Experts of a small language model.
Size: 8 layers, 107M parameters.
Experts: 256 experts in each of 4 layers, 64 SwiGLU neurons an expert, 6 picks a token, a softmax router.
Below are experts of layer 3 (counted from 0) of a mixture-of-experts language model. Rows are named router (the router's row for the expert), gate (a neuron's input weights, with its number), up (a neuron's input weights, with its number), down (a neuron's output weights, with its number) and show model dimensions 240-287. Each number is 50 + 10 x the weight over its row's rms, rounded and kept within 0 to 99.
After each expert's rows: "raises" lists some tokens whose logits its average output raises strongly, later layers aside; "mostly gets" lists some tokens that are sent to it at least half of the time. This comes from a sample of Wikipedia text that the model never trained on.

# expert 21
router:45 38 39 38 55 28 51 51 61 50 61 38 56 46 49 49 53 51 42 50 53 54 53 54 54 38 63 52 33 45 53 56 29 58 28 63 50 45 57 48 44 52 61 63 48 63 53 37
gate0:47 50 36 34 46 54 56 55 72 40 55 57 50 48 32 61 69 59 65 41 39 44 51 55 51 34 54 57 35 55 75 63 43 47 47 68 40 48 51 58 71 59 49 68 52 43 41 48
up0:53 54 49 66 48 71 68 42 42 51 62 45 50 49 65 48 39 40 47 43 43 31 52 54 47 40 42 57 45 46 35 47 50 48 49 51 69 60 54 36 57 53 56 35 68 41 65 49
down0:55 60 50 58 46 50 51 54 29 44 60 45 63 60 56 62 58 59 47 41 35 52 51 69 73 64 58 50 61 40 47 45 38 54 58 58 59 56 52 43 53 52 45 52 47 50 51 56
raises: "che", "er", "ber", "och", "udi"
mostly gets: "Gar", " Middle", " Sum", "Can", " Lower", " Mount"

# expert 180
router:51 41 41 62 48 49 54 44 51 59 71 49 57 36 72 58 47 47 56 60 68 62 51 52 61 59 63 44 31 38 59 52 33 54 41 62 50 46 38 50 41 44 54 60 63 50 37 58
gate0:55 71 34 43 44 37 52 61 61 47 52 44 38 40 40 44 46 36 40 56 53 43 36 65 48 59 66 63 48 33 40 40 46 59 41 64 41 37 57 47 35 52 57 41 58 59 38 70
up0:50 62 61 51 43 47 57 32 41 46 40 46 63 69 42 52 50 52 51 56 67 45 58 49 48 40 44 36 51 42 51 78 55 60 48 69 45 40 39 46 55 69 53 49 49 49 53 32
down0:65 61 59 55 42 50 34 44 43 64 56 55 62 44 72 44 38 55 48 56 37 45 61 57 51 55 42 44 60 41 52 54 31 57 55 43 26 45 57 64 45 50 47 47 50 59 53 65
raises: "in", "ine", "ick", "hir", "s", "igan"
mostly gets: " Bill", " condition", " System", " Singh", "amine", "ations"

# expert 67
router:65 34 46 59 52 43 51 53 48 51 56 54 72 42 59 49 45 54 59 42 70 50 44 58 63 48 52 53 35 32 53 59 34 55 27 60 56 52 41 42 38 54 48 54 57 49 48 42
gate0:43 61 40 52 41 71 45 31 43 51 55 45 53 47 37 50 35 57 50 53 53 26 51 59 66 60 52 69 58 48 47 52 35 48 55 58 37 55 51 54 43 54 55 31 56 63 49 42
up0:41 42 58 42 60 46 41 58 42 73 28 62 54 57 50 47 45 42 48 52 52 41 52 50 67 46 39 37 38 52 52 53 42 48 42 65 39 65 52 53 38 67 51 42 52 41 57 34
down0:32 56 56 56 65 56 38 39 58 32 49 47 70 37 33 46 51 48 54 69 49 52 54 68 54 55 46 49 66 58 43 45 68 64 49 41 58 51 65 40 46 43 47 54 69 52 50 55
raises: "gate", "oph", "o", "mas"
mostly gets: " Singh", " Punjab", " Crew", " Bengal", "ping", "heng"

# expert 202
router:41 45 48 46 47 46 54 61 69 53 62 42 67 48 61 53 52 57 55 51 63 41 52 70 59 49 51 54 41 24 60 51 47 50 46 61 47 46 41 36 47 42 45 50 58 55 48 48
gate0:33 54 54 59 30 44 42 44 60 48 52 59 34 59 46 40 47 47 27 61 59 36 48 48 62 58 42 59 48 59 41 60 55 29 43 58 46 31 57 69 66 46 64 53 52 59 60 40
up0:36 59 62 42 50 53 37 57 41 44 45 39 30 65 55 40 48 38 37 58 60 42 53 38 51 55 47 44 33 48 60 53 58 35 64 36 52 41 57 48 47 59 46 42 34 48 67 41
down0:49 37 41 39 47 63 60 70 41 59 33 58 55 59 46 46 69 57 75 61 51 61 31 50 55 37 57 46 56 48 57 60 52 45 65 72 42 45 61 31 54 51 40 42 37 28 57 35
raises: " as", " by", " into", " a", " possibly"
mostly gets: " called", " became", " named", " considered", " become", " appointed"

# expert 89
router:46 38 47 57 58 51 54 52 56 44 67 45 67 45 58 57 44 61 52 48 67 50 56 52 51 50 61 56 44 34 46 59 40 50 27 58 47 47 37 47 41 48 51 59 56 52 45 38
gate0:61 55 52 36 64 54 39 45 52 32 59 58 51 45 51 49 39 44 46 57 55 47 57 41 42 55 50 57 56 62 43 45 46 50 48 54 54 26 59 56 48 52 43 40 41 43 52 45
up0:57 54 65 40 58 40 46 47 55 58 47 56 55 64 53 71 59 55 54 65 48 46 67 50 41 50 56 46 62 42 47 48 43 43 45 48 51 63 45 44 58 85 51 34 46 43 63 37
down0:40 39 47 45 51 47 60 64 50 73 57 67 42 44 53 52 34 54 51 50 52 65 44 49 48 33 51 41 57 48 55 46 64 31 44 50 59 66 55 58 50 54 59 37 56 50 51 29
raises: ",", " (", " in", ".", " with", " for"
mostly gets: " School", " company", " Council", " Committee", " Association", " district"

# expert 183
router:48 48 39 54 51 44 50 44 62 44 62 45 57 43 48 47 46 59 57 55 60 59 54 62 54 43 68 57 29 34 55 48 42 52 29 75 35 50 47 45 42 47 52 61 60 64 37 51
gate0:55 54 48 56 65 54 47 56 47 55 43 38 43 57 50 65 64 44 60 43 41 52 47 47 31 50 44 57 53 53 64 40 60 56 55 57 47 72 42 60 74 67 48 43 55 57 47 63
up0:65 50 47 35 43 47 43 48 46 36 56 50 65 30 49 54 38 54 57 59 51 44 52 56 57 58 59 40 21 67 61 48 56 52 64 58 55 59 42 45 63 51 52 51 37 49 61 60
down0:54 43 58 43 58 49 64 44 36 54 47 37 57 55 49 57 57 53 43 54 52 43 58 34 53 48 47 55 41 48 51 43 42 46 43 44 59 43 46 63 33 44 46 54 41 40 27 48
raises: " the", " a", " each", "fic", " interest", " our"
mostly gets: " of", " Of", " Preced", "ibn", " between", " von"